{
  "num_hidden_layers": 10,
  "init_std_router": 0.0122,
  "norm": "rmsnorm",
  "beta1": 0.95,
  "batch_tokens": [32768, 65536],
  "max_seq_len": 384,
  "max_steps": 9406,
  "dataset": "wikipedia_en"
}
Below are experts of layer 3 (counted from 0) of a mixture-of-experts language model. Rows are named router (the router's row for the expert), gate (a neuron's input weights, with its number), up (a neuron's input weights, with its number) and show model dimensions 0-159. Each number is 500 + 25 x the weight over its row's rms, rounded and kept within 0 to 999. Numbers have three digits each.
Before each expert's rows: "mostly gets" lists some tokens that are sent to it at least half of the time; "gets" lists some tokens that make up at least twice as much of what it gets as of all text. This comes from a sample of Wikipedia text that the model never trained on. Tokens count by the router's weight.

# expert 8
mostly gets: ", but", ", who", " when", " while", " but", " After"
gets: ".", " which", ", but", " it", " that", " who"
router:509500519513523503534497475512467498490524510535510509478512440547470476510547525512510519449515507484501518513488510493485495497470523519502484540482474504440524539476539547469460499530521512499474483476470495502455483508505472492521506473489468461541448509518486508535523516531504513488494478514450496548490513466513502526485489492483519453514544497517512545479556552485525481486499493477471502465469536500513563509517482491501489478490501486488536477526518520488516492561491521
gate0:516494473530457446523466505523490521493490488483514527462503522531509516486512502513469488467523495521493485467494529490490542478454529526554502536478533518539492513499510464466517541454481506522507464481521498505479493501486491495457516489516467501516522475497470527483465472532515481504495497487447518525510500485491487524491468493490483502519539522496461529543499470519528520527531488530531523488525512522497527492508507462516493522503502496495523501536490505530539468511479490
up0:498510502501530529523521541509516521478495475467521475476487456485535528481501512532561504462496467494456486491490472440496524492466518529500508516484489507549488510507495499542457508490479484510478524489517474492482496510514481528478492483480486549460495551510499516486512499492514475522540509531482479490526525477474542494473495521508516479528511512489498474482485507504546482508463497456521557486481481504505487480522519534492521516491499472487513471496538518461536515529480516

# expert 0
mostly gets: "er", "ch", "v", "p", "st", "ost"
gets: "er", "v", "ch", "p", "st", "h"
router:507484487502496505563482547547496548507531532537487501494533507522435448458503516528515506478516492484487522535485505495489468513488486521544476496452486487495495500501559508488494497505513532496520489576439532529491456524470499512492519486534480471559511519510517477547522539512511515461506477527483507531499511472534557514580504529480503483536511540516494510459512519516519448513488480509482516490535509494494493502519483472491500467484509475502520480532544520454483495484484548
gate0:509537511523501498520463517506526498484499485464552508527480519493528517508506525516507510462491485533508484535550465498454541543545515489483540513489530491561493508467508519472487517548513519480528452518488493486459508485463481490462475491469472507507481520495502505470495548491517527512511517537512523495528518526520483482527488483459499454535492488510476470455546483518487507461494520507466484543532499479511516562487501502505513512516486520542512500471449496547522511468521509
up0:486560548505469462474507449490486499494519555479518459522489513477483515551509549449502480488510488530539464527467531472458538515485512479517479472493509531466515517536499514478507513511492537470496523451481515485515488452527495436500449506474511518478490506557460449511550478478533492537501559487513483489497505500482519503501493485478482487475519508565495535505472514496500551540533482515494511524491490516517488504522514547502482490506503483496483487460513489517530473529510478

# expert 36
mostly gets: " British", " American", " United States", " German", " English", "ian"
gets: "ian", "an", "ia", "i", "S.", "rian"
router:544506493518515516543458515512497526497510476507532510513460443517493493503527553526507559470479507498468556503500490470506477504499535546526496541491466502513505504504498548472484476509532547472453520466510523513457475523526487513498491521536512449534478449528497494499557515512491529503510495526500511510466511472513539508501470485478499474522480535507507549482509524472532503470460501512472483489464501522494507474544532473511513471472493484481517478497517504489488497548488504
gate0:501534487556471452516479529531499516507515515486542495499526569509502460507530460520484489492432469520551482493496552484509461504540500509523468468503527489515451508498495507468479502485473484486548522475487537537487477492515493495512514498511492543505496483506496476493512498530517517485507502491533482477507511493536530498500497508468475504507524507520454502540503508527496497486514549496506496498496517542505452521451534458539506487482475474480510485467491533519521502471497532
up0:500473485471533528482493508482484530495530552518520486469532519544519526497536453463491529505511516456499513524530521540522442496465492532497509507465468472474486509488454518513520511535486497508509477513535510545437449524518521496518543479468511488505528495526480489507523517499499523547491521488460467503525511522464504513493518524467503535511539487524451493469523480516530488513502492489500509462524470538536493495473449501482472516522533491548473509496497481509527461483493470

# expert 3
mostly gets: " the", ", the", " The", " a", "The", " on"
gets: " the", " a", " The", " in", " in the", " of the"
router:512459504507489514527492513516499504488515529486520525501475474506498474503520504511509492504556511488462510523482450478483496490501517511518472526486491454465506494488540511447478447518533585548459480506497528520513490512455509498529525495468488448527469496509531464494498513487531496496507506515451506511497538507506516564484491518488546483508506500532539504455519533465503485449527490480474542475480496512508530477516471481482501492465499473471488482527502516510459455523481503
gate0:501444472504507486502505500491490511531515506516497522516496501526512527541488534482501512504519505523487526490458527488506525523544501506499505474436493462515477525515515538458484481506499464519480478503508486515491517459518456482529482510520475503529456488457507510510519478493471526483483489500517549518544448513505520474486477481506468537525505499483486520464466501491502480520483510479512486519531488492419518485476523518483549555544519533490509538498472488472483479464485493
up0:513516477497485517504495501461475493470533500527486492474488507510533501510478435527458515464518564471529486483511506504513425474522514512532521524489446528504499509481473484490493519494506505502511488491489511507542527536471539536496508511479539515499561508509525531496484521492530477520552488472499470476528508542528471545452531539501539535499476505516506496487497500486476476454496497496509508505512481494532474497492456506496475449527475492465508519478496494504487523499503482

# expert 14
mostly gets: "=", " of", "==See also==", " number of", "- List of", "- Country:"
gets: " of", "=", ":", "|", "= ", " |"
router:499471452502544518510517534497486479516524495512527535530507465520496444465510504496502493493539529483495506485491487489497466509459506505503510522493510468466501547537522505492488472510528515498468506497486492501495467491464505522556543505461482480522472496528540456503503512517519505496523526535486536530455516512485531529513458498485524449518488529541491510487526513477524526503492465497487496481501525522541516513476528504513503478476476527473501469537554535547481482519500482
gate0:460495523532535491508467456496529490486496483485529561513504503505503482446501484529473499469507457524498494534478479459461507505477506479518485522502503498487489528506527533562478499487541540512482469493496520480516505522447537487487461502482465516493509431509474515537539503498461520510513485512521518482499479533477515500500508507520475471523494505467511514505536506483503524490523494486551498489511504531537502488449500488561516488519516512502530480500484509493479522447528485
up0:488522498516525467461521499467471521486462505506503511510491439513505483559530519503503506516442528500476482481488525523484490532527490500544541497504481481504526491541503519557480487506499540517503475453461510496555457518503490470500503536443509527510504501497524527468507507518469491468467500480529477522477462496545484481479500493508534498504496559472476507527509481452477482498537526482470512515517530519549542480489494503478516496499490470493510490512536476488491511497584528

# expert 33
mostly gets: "\n", "  -", "- K", "- The", "- \"", "- A"
gets: "\n", "\n\n", "-", "- ", "| ", "  -"
router:502495485521497514527465490509476510477503529551540528531457444515447481504547496504507540473533489505495509536490481493493517516462487519547479514478517432475514498483493498516493471507505551501496489514515506520495483527518491480492509501505504450512463508479532484497556527512514534469500472515455542505453518490527506534510471540466538457480489510507498507489515519457509496496504449495456515457488532487484522487494503502530531481504496466486481472535533503496509496535511500
gate0:505482538543470527498480535488505472518495492500511494510525461497501508510494503560503504503506490512506508505519481501502491532533510458548503474498545440502481547446454530488509508487524487519501529491471499481416491496523454512503437483484505527488530519503488471494515499472475487469476504513512526521519492523524483503486544504454469539503457516468502470516523526514495523474536538508514516476503471491555506502512553484515456518516486487436495491475468513522527553529560517
up0:500489503489476529541508480510514488511573487472553517515528459505530476471499482534537506503508471493521492478532497488530444537497472472524493485509505511546506487521535527483543523546483518516497492518535506489455509487503516545512441516516479455463482524478546527489487486507457488558443502501520464489472499455507441436500533532462500493494563485496514504509552480527468517489549512481454562489517496482540492497480505529525525537487524491449489456490495500494541518514546500

# expert 13
mostly gets: " The", "The", ", and the", "|  | Republican", ", the", "|  | Independent"
gets: " of the", ";", " The", ", the", "The", " in the"
router:487468469497468498529500549543497501494491457509535518503452506483470479466541533492467532491521505483500512533496492530522502477481543508498494541504467459451511507503501564501520504498548562452466497451481523497480471531522503467538540503533480429540432467495532493512551527530518526516542479523487522504503502498523502526518459500488497478474533517516526534481494506488513473506476480504478523480447505547507515504501484503466490486506513512503499478557530506527528490503496478
gate0:506535476507497517520450487474508498527507491481499517494513513460520497478488526510530529535484502484491496454477490498541522541534507516464520518508478478511530512546523499512473503510504544467474494466491501477480486507479502503489483509542481569463517450487512478484489491478477465509524530515496494473479492508518485542481505481490451514533520552499456469557495504500498513529451503509507476551533541510488519479492524469546538505490499483505455509485503497474499500532525494
up0:523511527494495498478484514520506535568522474503490530517515524480505477504490514518499525521452509462473476490535480441480464531505489489483522499543462523460526542512517544493513529489446534441522517528514492523440507538551543445453517488520465518515493507484487532506501496522499495487481499521514500501507489501496485490494472527463501458500546512467526485488494486485460529498451453540514522471565490500566505480507505540508491521533507495470495497458473488487517451496491518

# expert 41
mostly gets: "al", " new", "ial", " public", " social", "ational"
gets: "al", " new", " and", "ial", "ed", "ation"
router:514507454479524528543506484512468496518519511516505530495480456510489478487521528472525545464518537477501499513502501507500490499466493518524481553493452469479501531495525490473467486550488497499483484552464505548458452527508456466511502506533519484535471471506501452528504507494479493476509485516489496495438518469504517515526458533462503470484525508520490539465509512470516513526520447503524502483484516527472529483511523484512516503480537453482493478503523554462493542493453506
gate0:465492500507496504504465489491513480508458481565495556473549493515515469535535480478512508531495487534492475505445496550505491529446488506473471525522505509462474515502529514483514482522476553463514526502476511529484530535504480497486503475439507522531466488505524509504520549479471530490494501482576495512440476461512498466542466479533481494521490493485464531492541508480466467512490499483522483502490507482497457467496530496489493515501469474474504499484548484522471499537485493
up0:538529546529505489504482467526463458487506481491458489520505482525491498501537470477533464488555534441491438534516504499441526493478512455477482523525519518526483542472481545483505485475511510500535507479462525497523490511468503495479510472523521509545523509484506501484472515517477497444517508524496476486520517526471489520476489491518490521485505508482465516520513454503484514499511504469508460518514502515507539535528510498476463463509544482536541476526501516498520494486498546

# expert 40
mostly gets: "at", "ats", " cat", " Cat", " Mat", " wat"
gets: "at", "t", "ot", "et", "ad", "ent"
router:500450488518499505502457546513500503508528503465548532513502485494463481480511540543489536482481527506490544489475454513481512535484496532536516518498502511496519499486511502455490476511526515507522525510453508509498497523465519496539519514485509471502499482476513496479544491516489523468472536495477508521492534465509525508516532544441502461476522534513547498446505494487504455482507494510476477498500527518491552521483541469486497471502461480518534466512544490528497529534507539
gate0:537457531486527505493485447471509508488509503533499491479550502519491446498522485544464493479484536480508571504476490485529507467512462499469495500498474510511537538537511484525499530475497448518588490508486512493476459505496492482485500494503502493543502513497492489495526497534533518467495518461462509523484518467504478486457543501506495542517479499478470468535543530491512526501466528515473448484504491499444509470506507516482481533493466484476477457550441506501471520512536519
up0:488494505518484523478509511457492467492516487474496486494521522511551505513480514484499495478495447505467534503467514490478521515496530461487488494461516474480518473535527476471513538534500473522548510483492509464514487480525455502530502455536446485488524481484466531505492480505543518525411520479492477506529462523477513478541504478491517512497509501466507507468499520510501496499538535500465538515486484518481520456460488468513479494513534488503462474494496499497512463528504491

# expert 28
mostly gets: "| Total votes", "- •", "Personal details", "- Succeeded by:", "| Gold", "- Education:"
gets: "\n", "|", "-", "2", "| ", "|  |"
router:507477436554492496550490574513495514505482450507525533515512494557470468468578505519502465521496495506507470533497475502535501496488541510501512510493495486474503507516518534507488482515515524483476507507501524479457503516490515501554518523472472474524475454506495489477497536516537497507513485541506526506471543511524526494548444519503533474511494541504515534472486507510490494517474496511464527480467494537522501463500493501459498468518500519479485483533489528523499499519472488
gate0:523492491482469473453538486424518488497541538467558507499496558556538489528523524509504492489489479510491508506490479466503525522529518537526517489468519528518511541496548501515522506554555535435473526514474500500505539469489500512588500480540487549505504506477504490531524469523492503484478491507533530476505504516495542499513531518478504517494463524506528472508495442507519455488503501516485489475530482520555473525526525570481486541472498454497524488509477469504497472480514508
up0:491483547515431499500511492538461489515451499499507494474505475481573500509466446482548490495484532485500520502512505514490472488514489469517494475458506503507476467484482515501500476514516492473495511542482479472499487463529451509493516544504521505504497514545520506507479474494491546484503497537508476429487526493528494498495523544474488501495531515495496512529540492506527516499510438517474478487523552483442483511492474454437506530469477523500507535531547503491487530466509524

# expert 43
mostly gets: "–", "-", ",", "/", " – ", "′"
gets: "-", "–", ",", ":", ", ", "/"
router:542507462551480511497523504487479534505525481520523545524526480533456511499485502523532558480547534462468517515498469541479490511472502519513498499499492498461521519516516501490447475517505521458457492468504482535503469547504472479530562510491500448527501489490542488475497513509484526479490520524474519521467512461496504558517491505467513480504493545497472508465532530462540512509479471480491503476490489492503493513522482452495518480483515463498525485547503504530477499502477513
gate0:531508484544517533481553547496526462530462520496484495506507511482444478500503472481508515489493499486520499493478509514444499525501469480519505521481440501499462529519496524506470486478469467477468501518498507514507507498510480460506496519509496475495515475518514499510515529486474481509517494508548485506481476518571481468489508504528499491499506516479517514503459499449510554565500453486491478512499509497455507481418457435511516463504519497518542504477508527534502456518548477
up0:489510503512543491525441515535538533543455485507486502484465515486467474463471508503490511515471521487528492505467479506508499468533487532528509523477504490534495470486493487513511490529535529483515475509494473481445477505485514520519502514560514526506444475490493493467475504494540520518505502484489521478524491495529495492519515512525519458517517487497546518494513451518503465536501547525432450525485478470525465502509520553499484511536494474483552499502514519509470507517581522

# expert 4
mostly gets: "The", " \"", "B", "P", "L", "K"
gets: "M", "S", "R", "C", "P", "L"
router:521462453504502505532466494540476520490544480511513527523504455507455475488549516530526506457498483462469485531458502492469472491511510502535491536460499479498544509506502513460478478497505532478476484495475510509504470525461504481528509507489471418500476510507524468509490546499536512498523549527483532524481515491510506507499442516488543446521498519517523521489519535486543521471468491497468517479510507493495510488541515500501493489490513499479507509493495537469482481539485514
gate0:508446483488512535507510482492471511539508502465480474489476464496488479514535503459519471488548501498547519495501469501501510500476508506476504498473533488484458511506514544493532492505510474505499465475476443501474494480494545460508543479505505487486475462560542530530516512484486531530443522488464495473497499520471459520465499483518480512491509534511509459497495489464469493443479491465471522475493451513543471480482452476497521484481451506452524482553519495511485534509521508
up0:510492525509510496491496514485463521514495550501495481524491499536547517449510495496480480498546468487550507495497465508515526527509529541476475465527493467534486514556509475467495478525474528474499507485478482505479532494488468476495507499539548460482489457490493553507494516476490511516520511492505499497446523519451500480460494434474493532479456489539544515491501518488498512550550505478504505431506508463484528474472477454530509495471482475486479505520511485523511559502523542

# expert 34
mostly gets: " and", ", and", ".", " that", "),", "s."
gets: ".", " and", ",", ", and", " that", "s."
router:506480508519480510499493537497488505492491507536521518478490467519484485513534505513484494457502518457484535526478477488522518508470511520492500539492503501480550514476516502458483486510544528471486487499504527523492483510501491482518522473484462423509494502504519467499490495531500500476508498503423522533481536451489502545513493469493512428521543516508501484495520527494545501492506461478457506488492511530511511460537500505473512456502500499498525477520531505520485454570486511
gate0:460501547495510555520479474513501504503480488479489529504500463439570511451489529509489507497514487496511495513523511453560453529490491485520535485496462527491517472541482505476506489494485500475476455531536499523525455540513507489510518526480533553517500483496510545475519473505473516467484520472487529468495496489509506490511516490491487432474504502533471518469493452485529532476518473471506495507502481494487504484496487462521554545523523504524510499526463512523508513520468488
up0:443493549492500474516486518498475507462484503509480473484488470495495503516482495524483519566470483521501558471517506483510447488519485496503534506534482483526530490463467528530486489535488548465471471491457502500583488503478493489531484489484484491543477482496494478453514486457519517509497480478525504499543502509489464509503494476479481527524498536552511485477496481472464542517520527494545523524477491495515538485528486524512473523491517569465515471493449480480460510504466531

# expert 42
mostly gets: " for", " by", " of the", " of", " to", " from"
gets: " of", " of the", " by", " in", " to", " for"
router:522497507497502531516490522526492532492484509496525521533511486524490477483509517513507503475553510467486566552488471482478488467503559506510496534482482436459488517534504525503495469513518571517464502494492543492500478516477502492512538524454470427514481487493526475488503544510534501483488497530462518510470511489522508544503494482457546479490501499547519500484501502498516477466510501467479507461455493532503523486486486484487515500489504495487507470532532503538495476527481517
gate0:473509541503509528533471514473467474459493519467516505519510462506496538486527498497457507488553498529511512497509419506493503468518501446496487532472475555526528522524500542488520516466473498499519566509493508472484461521512486514500484497453528480514497494497516473490469486478504504506485479486518477484503514479472476489510496512540489497485503492482466489482513502507460542531507488493482513516491501451468501478459510482456509543484543471514485470495510513512494506517479496
up0:489539518484507490461531532510517527484523514484494475512509507531459502522493510461541512527495472516503446481491479510530473514485540486520473489507444554537477493498506464505500495490489526499508481521497487479505504500458495531518522534486467519492512442530504530491526508504493531486522452511487534471502513492485480493485471501490507510567478508500519510531494469452468459477552515531500508506454552486575481504509506506469482432494490470514512481489482504549473509493453496

# expert 26
mostly gets: " |", " |  |", ";", ") |", " | L", " |  |  |"
gets: " |", " |  |", ";", ") |", " | S", " | M"
router:522483483518493471498509532524488499515519492527543528516488479518477486489528530498475529481531534488514500515475478520504504496462510478521477550506455486481505509534515502483479484524515538478492499480497520511489468543490498510543554519491495441527503488498556467510510536502535496484540472507488529505485519500484534525539469517479503452507516554538496495497500519467497481471493505504450520500464532521526516498496502484496533507475501489501519454529515508495539475502488537
gate0:467503483527464515474525508499470509532494493501525503504526438499479520492512510497452497480466454491465468513525510498464518464512520486504500518482500490498512518501512498451524482506507477491495510539500519513513511508468501516518482513513489475535475471476505470571464481472491492506516485480480500457457549540497555531505507510535531489495496511468541472479525517490479540483477501492504526522493527490504533494520511484507524516490452549469491480505482503421526549499502545
up0:518473512469475492527450492468504466501529512531516472559487463522485491478503493517528487504498500518500520494540489494513514507538486456491478494568499453553492488519526451508468521531500484557512483489498484492497534513487505478548523482563522514492512482544495553480503494556475461465515474498521498492503485511502492464568540488516473468496487474510449514528519515535502462529509541502518491511516482482486463481496485487508529490500576484479509476514516496531469498496516500

# expert 29
mostly gets: " | ", "; ", ") | ", " |  | ", "% | ", ": "
gets: " | ", "; ", ") | ", "% | ", " ", ": "
router:501471489518534498519486522493465504532509494507533521515465480512468476504517525500499522479551497449516503552503478522512492509502504525523481487480463479452549527515500490437488488515502517511503528478507510544441476534488456483543565520510507439500507445484566473501493504493493505498494508497473526516502539494475544546518475487495472489521492576515499500459507527461553497484476477496513532491494522512504522512508483507515526452475492438501481467537519494512528506512483519
gate0:501484497448494496526496500486503480477476461477485525554476470493514553483485503521521492486513472461498436452513503513483458502514527512525475534501489441488528494498510530508522471485483493491516507421552503517489506536551512495492519536482536506492484481470476493516497508453505513499498565520492512527514488513489463525508495523459499490529485514472469518511484546491529513492478529502486494534468473487502492493483470463507467467506457541484573481521500537465492549523512510
up0:534501484481466501507496497475488537472456528487501502503480487464515462486518465489465474532496474476566486505472497471529510537544477436496470550501468487489539517478475516520514484510488475478557484498536523496539501529516492501477531494506457512487465503470539540542494507463515509515511497457486533483508534470434533506537483529468474498510501467526504511499510491499498514493516476483494529481496458487523454504466500481457535465525425470486490537512495498512538461503474531

# expert 46
mostly gets: " In ", " July ", " March ", "In ", " November ", " June "
gets: "1", "2", ", ", " in ", " March ", " September "
router:495518502522507539534504508516501502483501487494512484511469472512500491486531520504477534490555504506475540529503489490521517490494512531532514528468468462456501497529507517447466449520496542493497500507495507525476479540505486470511569512507463485528468472497530486509520499506520486473516501498477545509501511478490527509498477519476513469499489534492527511498513511453583500510492458501477540456494509512506521473520485499521529455476494473498491475527532495477489496571493498
gate0:476506499490484492522545496498485554553473503489507487484476550498468488529530517478485522524541497489472491505478507532506484502498472516490496540502458524490477507486497526443500544489521520492489522476504496513476496512567494455514549526495495497483486476536513522552514499482535537517483505554466533490497510498496501539531498559486483551449495486482498515508470485476505502487524463499491465511473483556461511493488487566487509478476457453487452484524493506545524544522490444
up0:559486490512508483513501511503458528442451510518500512507494496500495473511479482502499488509490501482477480478492501487516490505546481524486556507483478501522498480502508482474522521466473499487529463492506519500535498489522499505558512456499494542503507506490535487537465494483480544483469474526506484495479481538463499460488491481467466529527482558548507518471486495485501523512502525485501485465493514505545523532493455492501509500504506514502473490500479474474487495501505511

# expert 16
mostly gets: "\n\n", "===", "==", " ==", "\".", " In "
gets: "\n\n", "\n", ".", "==", "===", " =="
router:497498490509523473518485492536456511481512513557504515519457483512483491504503502517524507496524491466480522546475459486493521497463516511527494510488511507441501497506528484502484497538523519516474502507481508524470462541480511484526509530516514467548485483489516484516504507511528511447494502537475513513480517470505530515528476506453525470488484517528503518500492533473554476469496477502447539488507549499511549486506528495488509479461508469476502466542511483512528496533497543
gate0:522549507516483467494535522497476510484495488467518528497467482527535516475495487490479493525502430471535503505515472523526517510488462499551538488498511525465470461556520458473494511481504495517467568525519468513496515491473524510481510495466494530501458494510505524526521525530518452524475528543505504482538506485470517484491512532483468507520500527518520496523475455533493479483478511522496486510456530538542502509499466512508500462518537487461496514477487515494520464482497441
up0:473459494500474490477498506518505542499474486503500517501528462463520508515479508517473454548542493523526523489512470521514497475524514548501549488485489479486504509514523522462558443505485502518506549531522523454525528512490468528516495473518527526454507510479487467472479439441539495484511525521473514443557459527535502487501495495506477519502493525488523484476453547509464503508499474502508508512477528531509476485514517478512510488514466468510442526469433489517502565485508521

# expert 37
mostly gets: " Sh", " sh", " K", " Kh", " k", "ić"
gets: "h", "k", " K", " H", "sh", " Sh"
router:537485498528492461470467526549486506487545495514481531482482497497494487473515505504490542503562523500514510514492481465522462484474546516561500545472497453496502553507533489496463485516523540496516474507471525540490476505465489516533543505506499482495487489497494491479537508513535492486492510538465558473509519499513545532495495525488492471524523523487501492496499538525506532511475448505501511515508495533531536529511540458496478453456512514531490464510547494517499515519441525
gate0:480498515494500473491480537547456482501503448525466482474489519493544491476505505474539483509505514511529493510473546521504521467466525496512525469490538514513453534527463500528488526524475484498529462533507481503466522469539498478525517505518496472505477506472472482479488461503563549499517510506468535457488521522497503521460522522513528507502497513483518539488539515530502516485495498507522502485490493519501489495506481483492495494496499533527484513514496428477486510503490479
up0:530474527511503504504512476481480528523478519493547497480476470470474500474468533454529495482491508513536472507517532510493492531441500520512462539468546461495469471528512512501526550577542502460512480494471483462522470526521497504504489475495504471510520490506548488538485529523501503493499530522509495504505485500484458558465483516447480465523484528526497492472510497554519512505534494503440510540480492485471519545513491528502490504543500482513518485485497439525504495495508489

# expert 27
mostly gets: "18", "21", "16", "20", "17", "29"
gets: "2", "1", "3", "4", "5", "6"
router:501499459512486495521496490530508503500518465535517524496485462514476465503552508508514494469536494507498490491486485505527475512479483499537515507485520449474516525471508487461509479503530529505487474500522524507465505521505499504518564489480510484508475458463529488480505505511537496488491486500505523486496535503473527515527436520479509436486472542543545527505495519467556501461495493494504520497516496504498531500512524513513508456467513481505498487536490479510528500512482482
gate0:534447512498490502501480504510467456535503482483524465479485510479535506498499470544490515545502480469483471496527486515495480480461530463511494434513510542526505548545505504502463494497497518515516509470528526531500522542527513541500488488537501459519487511497492531507545516471481451507528505493526531455495511480475546498515517491504500477459498482497481516485532496501550550470487510472486485523525485499529476549511477513492519486471515552539478450498492529482503515486476462
up0:505470498509520538499518505482489509480550479506497468481532508487459501506503519511487537464521514450527496474500525522519516519501528481487479476517555520475490519509498482508521559490470467456487535516493521503446516500500506479510507506517512410492481442481516568527482507543501499528515509492481494515477532540484455500515475528533507481505496496530520515543528462469487525499452465512495468504490517501512507526500488536493500464461496536492498500504493499500500527513471479

# expert 32
mostly gets: "'", "'s", " his", " their", " His", " its"
gets: "'s", "'", ")", "\"", " his", " their"
router:527494492538519500488516509534477513487497506537494506497474515556452471523551526495517548484533513506483512514449508499484498516435493535500494528464505469515498532503488506476456474544492524492502494503515543573468494505465466466492523511494521461532509485487475461486479552471540477474527470495510501534539506479513482521514498559483523482483517517523538521484537519447508458479481450468480523500506497503498550463506487475481501478457538493461503515541539475506484491541472493
gate0:436502493533493550494493497543499500526489493494491480503498504525523500484500466494494523464495528544482507513488483472505473518500516498516477502466527529501481455470500524483495503513456491500509462443490460482513497474536539501456459477509493534545532489494488496538484501509499515506515507473527493467473516482502475521534484475494456515525524489494502511513475462481474541502499528486484442504534501533525530466473545531507521497494513496495506475469510481535521530490508491
up0:528522518491504509539514489485524520480477468488501495472473519501491487501476527500510487526521487507505511471488506494497496517590452497476507493506515485485569525476512474497499489508505463504493494499527512450565489517483464527484486517523515498493512496484500478491508487522506479528520497475502499475549508532534468485472501510491463458500488489494499542454458484498471526507510500495533520529510481500538485507460499469493497489505507478508502517429482502521493523476466516

# expert 44
mostly gets: " (", "(", " (S", "\" (", "a (", " (born "
gets: " (", " | ", "–", ", ", "; ", "("
router:492501515502529498496477534535485512533491496519509502511500506514447456476509527513509531458566507471500518539458473531486502493496495516534500488491505495481554536539549501501482484512498537495502528496499507511477462512468502498558538513466481456524486467543524485519500528521517501507522494507491553524493517462486513528511484523469509475499492545507488493476545510490565472480497475496486515485517525508494528509517498492522498464483461482462482490543517489494481513528470523
gate0:459487498525465460510492530496492494478480490513496491526506477460477522506517490496463499520466526520531497477500501564483488500496472504544491517512524509484488529493543482469484505538502508476481504502495496504518499503470495499443469527471534494491491496512485527508498474485507530521525503508436491492472546499513496492479494526496498491467509500498531502502543485485482497512510502520526532501504514495480517477471488536485520497521524543484474496479551468453547502491493451
up0:488483483540495519451518527481465518504509502517494516482470527485502477471488478501539500491513530496495514482486529543498503513513502514542561485510504563502498440536502495467531510477479478506504486505524515506504527463536507496478539494512478532506478464514477498482468511529454483488531543490519552523516491490487500526564542476526522466511513514503465497505489571496524535466504541470511517487438476504537469535540488492509500479451494523533514495495539512513477518517491492

# expert 6
mostly gets: "| ", " It is", "- Coordinates: ", " place | ", "= ", "| Win | "
gets: "| ", " | ", ": ", " ", ") | ", " was"
router:493429492491495517485493541517497504519511524529515511471468512509495486483514560539498477499580502480516485530483476499525506511455536476524516516500493455451508510491493480492493489534531518509510518484499520536482509492504463500519549515476509495497507476493576502505540513486528484515541472536467535536522519498515499506531450512487520468494502515540495493458538514489532503471479495489481523469478506549528503501529499514491492504482533499483549473524540503531521505515505508
gate0:501516466533476467497570481504530478508488529493480524553460536529504549492499528510497524504486516475510475505518570489531473487483491496472554555500499498489485513512506511532512493527524490488500512463479478529488532500499465509494524488509505486500512519508472509519533544461510471504520515498496473504508481483522514511539505498517533489519482504517501541477499495530541526525505475450494479493541502509495537502475532494502554479489489539491496478484510540495488507496537513
up0:468461511482495484492497479520524512474509457514458495528513513489480531496495494514525507508465489493511515492493451504508535503485464493478507504520494517513512519535523503473478475483500488480495467478487478503498536513457468453470484470479489501555518496526499509475522495510463494484523502466551479470444439510514473493529535499466530492489497497494520482473463437500495504511508540510511524493487438494497469496518546531497455430504504482505461577474482461489507499477567535

# expert 20
mostly gets: "f", " Abd", " f", "ski", "osaur", "borg"
gets: "f", "j", "1", "im", "d", " F"
router:517525502494526480492464520504494489498498520502514507511518504497502506486484519517485535463519503489479539513451499471505489530487527507484471548489502485475525566521537468459489434502529540487448476528517482501506503522510496527522509507510505488490505472507556476490481514516553480451487514543485557478465526498500502500515478516492500499516504537554518551488509515502538538514490482496512529449508499534518529472563513486493522458472527483525522483528515527527503504496448522
gate0:473467513518494508442495514516512460459463462510460475459534541530505508522486488461538504488468502513531466513489501425493493496472486500481503512474502497476492548490527537528503540472511521504496470507556502476469440477482505480485563518546519512514505446510494465512545527507524492491502500501503494494504537510491509574476500487523514524512514510515495504455504466532538482468472512481519428465490505509556534428490545459446511514491513492527501511477519508478478484506485517
up0:471510494519559521498494489508520558531491459511560484490487483509519461508512500454504506490536514497499473544492505503467459524518457506481500477505495511466524462534483508532503499499527518493511457539486535514526479530464473524528503523490497520539484498513456487466537540495508490488483498501497518490491520502505447511519499476491513487507510481508442518512439494522498544521540467513495508513480536505528486516470505519482471471533516526496526506526527481440514531537505497